Below are experts of layer 2 (counted from 0) of a mixture-of-experts language model. Rows are named router (the router's row for the expert), gate (a neuron's input weights, with its number), up (a neuron's input weights, with its number) and show model dimensions 112-223. Each number is 500 + 40 x the weight over its row's rms, rounded and kept within 0 to 999. Numbers have three digits each.
After each expert's rows: a language model's description of what the expert responds to. This comes from a sample of Wikipedia text that the model never trained on.

# expert 33
router:505484422505484459485477456494426450505529469479493387562401452498489490515605515454524524483477484549511433527456485510503523533478540560465513488467465584515434515488472514571510546442548460537482491567522501435498471570488515521461482494522413451478550504492535507486499525478541504508542476590546540471504499525517435484499500488566
gate0:429505401519470462510486519444539503471457521509511595501457506525560560508568511464481443470395418571470469480537520585423417518526527486472532512547500514522508497491522535527428486507485481483475597475474536439496503564540437537462457439489442489466476546540466512490466493502472461541512415467523482450478462493502527498522492518534
up0:456513497538472493466520489498493467580517369483475478474479572442513503526536516562525462540472474484476488500491449431474472514539489426479528458488570413543487497530426454511408535530582455544450505528481458480577482439445481469533498553434456479452507480534521470493534487539531504537431472432458492493426455508432449558511500583451
It responds to: Capitalized or hyphenated word beginnings such as Sh, Ch, Th, T-c(ells), mid-c(ycle), often in species names and proper nouns.

# expert 63
router:476547467555529461415538417512461494503504510462490448457400462510430537525569437471532541476468515569566490553498502426506557501506534491499500525522513516435515466515463453548552470472574512531511486470495524461477450525438500438445499561520428443461520505482486492533490465558557518463500474489531526511498491469460432457522468481510
gate0:460546518531540589469501437553460459509475558504591546446468466548540498495562490542480591509497475481516476504470526524547448487446496529488514509515529461491528472504526444439489539508564511425506407491490537493543559505496453438464396537491506527463428468553466529495465531546477532535472478470554557513469486516539483467481501437511
up0:424538524523582464509542490468492554484513571540550564486453436512469559486477477437440511526506465578487462492501458552591474467555493465469460470514521494523566395542511535528485425501469523507463498519496507492533484512547443467449470489546523503504551531446503494471516537553530532454442522548500507535499547550473427460512440534533
It responds to: he/she/they/who starting clauses after that/where/when, plus mid-word pieces with v, w, qu, like ev-ised, jud-iciary.

# expert 1
router:528459412524489481492469386464475516451521466511539519572518472520477506470503387438480519399468494603511427506450510523509494500479594526481482533461442507482467500485450482439454530440498496479505501544567492494502482482472611453445482577484465498501495437496543490483520505485523488510498491561527532477492528551542460531527449542528
gate1:580479534555566519417443467517462499435490466476524520563497419547478493499499439551476525546549504517480470507540552539494527517458477491544541486503476497482526524498530448466449454526479471483455518491533483517523477530536450561487519451518487451508514509527488445481542502505503519521513433501514475526472602476551503528390470532528
up1:457486440491509493443549458538529496478501515492504505500474547503528486480499485468466468538430559474552528476496552524505552466498492548497539552507502491570548554435413515421398510526445518515518577510486555495500511463453579622426572499449496486493476512479503486510503434503486546438499541494594487517498481519460490501505490532519
It responds to: Capitalized first pieces of foreign or unfamiliar proper names, often place or author names, such as M, Mal, Col, Sal, Tar.

# expert 36
router:498503511572452526514434389524515525448447460465472471524485421503473514512544453479482507484475492573541430521461554543564512530452544518427523567467445493506551452513532476437498508506444539511492563559467519498430482539438497456452490510527421464374485454547500498510577516473513484526500517440542515488509583493522473529536420508516
gate0:527522515541429521486434513477567428481521470440478557501484471419495503439515477512485477497444533499477476519509460517534512514547466458455394580539451485480558529427468623548477465556546422506524469459519453457510511567466533554494477510527487485456501497489446498491406484552441531487522567434454529471484527490475459488513541450479
up0:478439507489518480585506437458399468497476450519519519504530451575514492497512551539400498444506471460529506550562489478432493499450486514524525539548484537556506488558551472422457497582526518466492505508491477462491420507501535590516496515492525456478491508595532513526487602505524470547524537508541468472510565519498561465522490512535
It responds to: Word-internal pieces of Arabic, Persian, Indian and other foreign names, like al, ah, iz, ul, as in Diaz, Dizak, Shahjahanpur.

# expert 9
router:515443507525482431465551468545456538498514491555509503519420531479458560545495480469472595487466491537498481562432503462495575493482555541518469524471438487463551415528474500481457494545569516515507541467518463501510448481452496502456532563493472476496468497547560420533534466465505460501575444439548512480548446439396470469495465479576
gate0:598553584483486452541537532513379477482470542459438508484441577578464445432523469512507504496504521455504526482543508543515472449403489488487510481535477534493490463460523500477514511453489544467571503499585474447455432544495486476463457449550517477516534510528553445512422448512531488505510467504582563467432482475539546521486496497615
up0:479521463509465528532476506459465494465486411488511491486521471513469474433503446496457471463511447521490504496464439491403564485454472522520541525425501484516456526517510460505556528546550520440465551506451492532519494542511446455513539527503428528519507496507498528578557430472441464486525548590465494494491513516479468504536429481508
It responds to: Surnames and surname endings (-son, -ley, -ton) in name lists and credits, plus he/she subject pronouns and the conjunction "and".

# expert 28
router:456525497546449443546510454480513518528516514542504467470464415456434563509502495540527572505451442501570506480480508465493534473486573523471452513470507591467504393484446521531492610551490538505525596500476498520525468476460472522462476476501446470506452485507477483533528439595555429540547464525560518519469535516509483577477568450549
gate0:500502483423570445461491519453462439541574513472448503486530448486551491508437530530482550501554439519553385628570480484499438530563475440572466478430524555529534500459527489483556464522484488456483494492514455491484487566466527498491467502527521505486542510504539511539535493495448497532534467459515521475533487471466460528437448459468
up0:509479568495489558480515460418524450506465451466508439578565474497519565436500599441520522485440471476500512400451534467497446539405534529521431487464472444501565467534445561446470567531397495504425486530468436448510514468588495562499555547521523547517503465558466491526486462486482443502536500373509494396501444504532430570539471480449
It responds to: Hyphen-plus-digit pieces in ISBNs, constituency numbers and number ranges, e.g. -9, -2, 1-; also stray quotes, exclamation marks, list labels.

# expert 18
router:596476465539472474563509468542532557394501490501499480493488436456367515486546526476488529525508542543532489509497501493479568504435570515481489558471476521532525489476459467443462553532484459500492527427530443496467483560478523467429487508516479481555472423525536485574470495574513512539483484509529559469438488512484479558449455469599
gate0:469529605500481541537504519522471455501581467507558508441526457454474401470498550522462515499519511448537465520489565458511470508519510485521511512420489502448506476393503521453427506494484517477408527534509507543498425525494491509530487545453537495487486473489459466537462478546548516496475451581537498502581469472535466505493438502547
up0:421499463471488493427507469493497568481576539423443491494571482509505561506443488491520508578488517446470540531483531506531447434491447507455570545519518474524489499500556502460489448534453535539418509515485499464578469467510392590463519474537555498493520471537495476471505489500497457574443470514528456573539391427487450466508500471499
It responds to: Word-final suffix pieces ending in s, such as -os, -ers, -ies, -ians, completing plurals and foreign surnames like Riveros, Gitanos.

# expert 50
router:533536469528473396473441430444399574544571478513502449562458486536381522486519495589493510484488540528557441475514495463527502469483516517459535499477450537501540558497510550474494557492460500477487494444550487425487456536470472494501474541533464462502517523500475481540489442464568458488538481529555543509532468543488448465479486498545
gate0:498503557492585531380528486460450500478524500451565510495457469530519551481502535531449438447495483436512448513528548522519575543437442518539551529462494500518536517550501511507575521469443504499435538483488523497552469546492530489531507471499532456514469494462542485480466490485495494498429548432547517497518500547484594467456500562546
up0:544488560467418544530506510536481494511472478483506451561504453529488558496503530473501541528571492533506529539466480564509522461515501469534474498531494555454522479550398481542489512546492516534582511482509523564550554551578446493542612471536462514523469505449519493499555463504441529514511536559554497514451491521568489505432517434544
It responds to: Abstract nouns of activity and subject, often in headings or infoboxes, such as information, development, research, Music, Preceded by, Conservation.

# expert 38
router:512484526543473508471488468529516535458485476541460484478519487512482555510502449565472577505496460492549468559486552470500509496473564517480433531508433554498543427465469483464549502540528549506521541490543559472511467559477510522446506522507476492493478473463515469488521499525564449476502451536514519533464458471401467515435510483496
gate0:546489474480472510464522423467402476534487516553491523486507515477538441535444456506528534509492547506492518541540508534504498441549482505421475513512471547496439507384480531533551537468487528417554440505524484480474524519528493557520474508469511486501521503485467531512552420464465432469487572498556543463494443470463529498424494530595
up0:566463483459543434528546472491513469503539470444458447513477432587488428464538508519517473515471554459501517464520481577432524483485467465565580565426440534527497516515532509518459517468553461517491499566522506539552430465437501522490504485474485538497537555486514497501409481430487482452420477523510523606486470525444526517538512471514
It responds to: Final pieces of surnames and foreign words like -er, -in, -en, -land, e.g. Wign-er, Waff-en, Sar-andon, plus "of" in titles.

# expert 43
router:562456486495485542499470434462466545467501452484518507540550496417497491567545465496440516506477476558531429496498481501470512485461586524437463523441480537521520510504419485488484525508524553561475565529500488460505482524505541568529524526492461494544514444524518468522509397564483459577468496452536546601500518492500496501451514467577
gate0:509499510518453555528464498438442457507459477469494512521554554528454459586444497429467529527517451494567551492517494507592503507505526473456531556523493462556505490579445486489544498474585469507510504476513509468457502501508498468463513618516518562426494508495567473485452504480450512533548562491580499537499489504507526494560546523491
up0:551539485472501528501490406497449544445495567556546497575546474457522479498561533527558468490514465529467517574614528564432422521491540519493499512529576547506473601538499465407444516449487433525603538501450478504511505511476499534484497505507479556487565521488460512498499496517519459474504568525445456525506449531504487467447479523580
It responds to: Middle or final pieces of foreign and uncommon words like á, amb, oslav, plus sports-event words such as Cup, Final, Championship.

# expert 41
router:586508423565496445506433427453455579514525451531544451523469498504473514483574453509571518472503523488545474509477565544503579551462546497460479472479520519562537495547471498472480554516496524537476483550480463536477486474556490496453503499448440530464454469542495482517576482512477470494519524400523572496481507514508510492499504495550
gate0:523478545528454565464502418482515518432417447489499509443467516501546526448516438538438499460511482515558499499513496462572552498458421569587493461569502450435561482514473507494552528484497515436516539511447548472463537487548441566461540491557528542403470509517429426478451455500437507474481485545548568513501526488470525489512506503535
up0:472562563468456540449490480529495555457461508450477450500502506508534551454505559521463548555545500504510529502474516477469486501492602554511494595484510497575412451514441533539527498582539642511545579582550498469528532413451428478497547558542566494554515499520532511461462516512492479451463523520523408477488562468514461505504533479505
It responds to: Byte pieces of Thai, Chinese, Japanese and Devanagari text, plus odd fragments of foreign or unusual Latin words and variables.

# expert 57
router:583497450554486473401467434476468550483484459516510469537470466525491572488533458488541539482432585485513520470521495510507534439432528504476492482511498481511493488553492480486506495479450556561522495567477468553592442537548489459505450461457427481463509479454509446514504421439504496428537493528551528518529595479458487545502464483554
gate0:496448439555416498527446516477395487475472489575518547538451524512475468435491514519525446496433528560502524507461513516508576440472583500522455535498541469524472543567494533489530505466503459518484484510483537535441616487463451542572534470498532471514453507434530537528491543540536521545455555512473489479504576557533536435553538482533
up0:498529523529507520427610428491523556518556527485557516542486497502498468561472430508538477569440435551529510521492511463524482506481485480515432496482551537538472515521491584502550439534386516424592526470396559522492501509512544573513433514459544463548514525501538446536538449470505534512543510540447481552526552444432479505500479501509
It responds to: Participles and function words in defining phrases, like known (as/for), used, such, well, called, and the prefix un-.

# expert 37
router:522521448516524509448543468526413436483520481528494497507551426495499494489515402469527539437483496572519408489495487459484542522477591520478425470558445540538427508482442517451489518468468459529491531500540473519481512539492568520484433518462502469508455470483496528544452529576531512454522492575472509462481518533520432508507468487501
gate1:556420549507469553479485545493473497508425494404460538553500448445461500532520498500511392454541478531512417417460525470500483547489531579453475551476495490548524514519410475459447479508535534550443472523564527528522504539485514526534480513537470463526524486519486504531515495512458458506492441494433428452458554545438442509535403516461
up1:485542463493477472508492523539590550517496533544472438503522443515522587502504518469538508532551491473531503462557550442518458454572511427533464508529465519447485600484406438534509508545492467499513529498491489549491479432439537524430498458520457516595516536467523520533475491546521514545523485473392512491483462514424531493521513456531
It responds to: Short capitalized words or opening pieces starting names and titles, such as A, New, Is, Sub, Tro.

# expert 32
router:469494490561430512497513466506514578430493452594523484529537466442495514491527386558483507436436455547580486484508456495559497473477541546490479502489455576451522438482478485557491504523536491509527530478559453478481493543495526509479515534530452500463484453547613426540477471524559477493481472505514535534534558515529467522452491475530
gate0:493509503479501495427518433436492586443464521490492478502481474562522555470552535598461576399503427495554511470456463581585460502499512519470469480507570556473532495540464521560479563496525461565500517490527501469524582492508561479501476512475474485481502506494529503571503572439529438517459462445502444497523560568533557492541490479509
up0:508488493511503484487435492548528531552466580522456541539529505431492521489568470532491547570485490439462506513446510454460528555474572459516554473593602496467517495523525464540480570442536499455443447503472481468465467511523499461516482480511516554470613524527519486474513473495422448486507489484535536494498441452446424493510488533509
It responds to: Final nouns of place or institution names, such as Park, Street, Hall, Rock, Bay, Museum, and name-ending pieces like -ock, -ill.

# expert 62
router:464548515485479535561525444510435521401502474605481559503433466490452621473562532520545538457407505545488434471497481407569512440479574553492489516438497500516475489568524486520523554406473478549427502509473473506470519495526537551522402510488410547508486445575484515513550514512473536506513485473493506551475487518490475486488509479533
gate0:431599546559519503506518505493510511535504466434530469496484427498430564538503498551526458539500494523445529466559492512439586514497521443519559461578443492534435435503412483453437551516466483470482520488546430544494512538496497463558490473563489570526535413494598522471507451445513492500551495455527548415463509546482501511474520569607
up0:505464565507525491484460496475516524449498472468507532525536509449530440514517491480572545513480514505473478522520520514436490462529496449544502507437559582569546457445499468499447525536462527431533409518455511475517494528500552595623492517412499504469521474439492580480543548483480478495429450572480479531502473485530483467458559448511
It responds to: Sentence-opening determiners and pronouns after a period or line break, such as The, It, This, A, Its, His.

# expert 20
router:556474496564415506495517498470509538515492528576535490518517485462468569502552477595469522414483523528516502484498554462530535484450532562393409499482511582492553477523465545445445510546529527496506505476504484489488472569549473534463566518478471456526519487535501457499571439514536470548494498501476530562517561492507487543410539509511
gate0:527469451473530452571414506505479520468555479448518513492447481461469431494454515502539535560504519509505498486503455531518491524515480475508507476458507601486533530473521505543572514533479541459449520512512536477508504432463550558482525516492491531529477499450497526537446481415506537569520511543573547436490555396477526502467521537472
up0:578471500548529594510463560558439537540482528513439418464455509514520491489540527496492529463565473520564542509506494521574503549504591447528516513579443475477516454506456469508533499569535424456521568533442527461534466487465419517479493520481441517480558477469481464453503475430538427573501596502481562561484520479458470432517482474527
It responds to: Word-final suffix pieces like -ed, -ated, -ical, -able, -ized completing a split word, e.g. clot-hed, fin-ial, microscop-ic.

# expert 60
router:551453509557494509401501428514489463445469509453482387530519459515448518504533455489547515515575515527546436488421531390488550482423593540486498510470494522513492483488491506448539531554519526523459542571487455467532507487500496489452506522423439510483503499484471516519499509517535452481544475539517477590523566486493495474420555509556
gate0:468532459482506559545464468559466498474544501483437450501502483477459492559505462468526534587502438533515478493543527500500465493522479510471491507512518462546557503462524521466502551476485474524595477541582553511510465483497509438454457414505482516501508471502549443551538476496441506477487472490481545524472457507566420514583495608532
up0:486557464471508424458461515393505558501494572479536524548471440512522502491449528503529441547478536505497520527447532549517534526496491531502442458567513490480460423521519585520432587513550509539540549473500524473478526464509492431515571471477473575523480460541529560522455583479485489457574557488499533506485560443472505521497526523550
It responds to: Short letter pieces and French, Italian or Latin words like de, et, méd-ec-ine, Baldac-ci, plus taxonomy labels like Phylum:.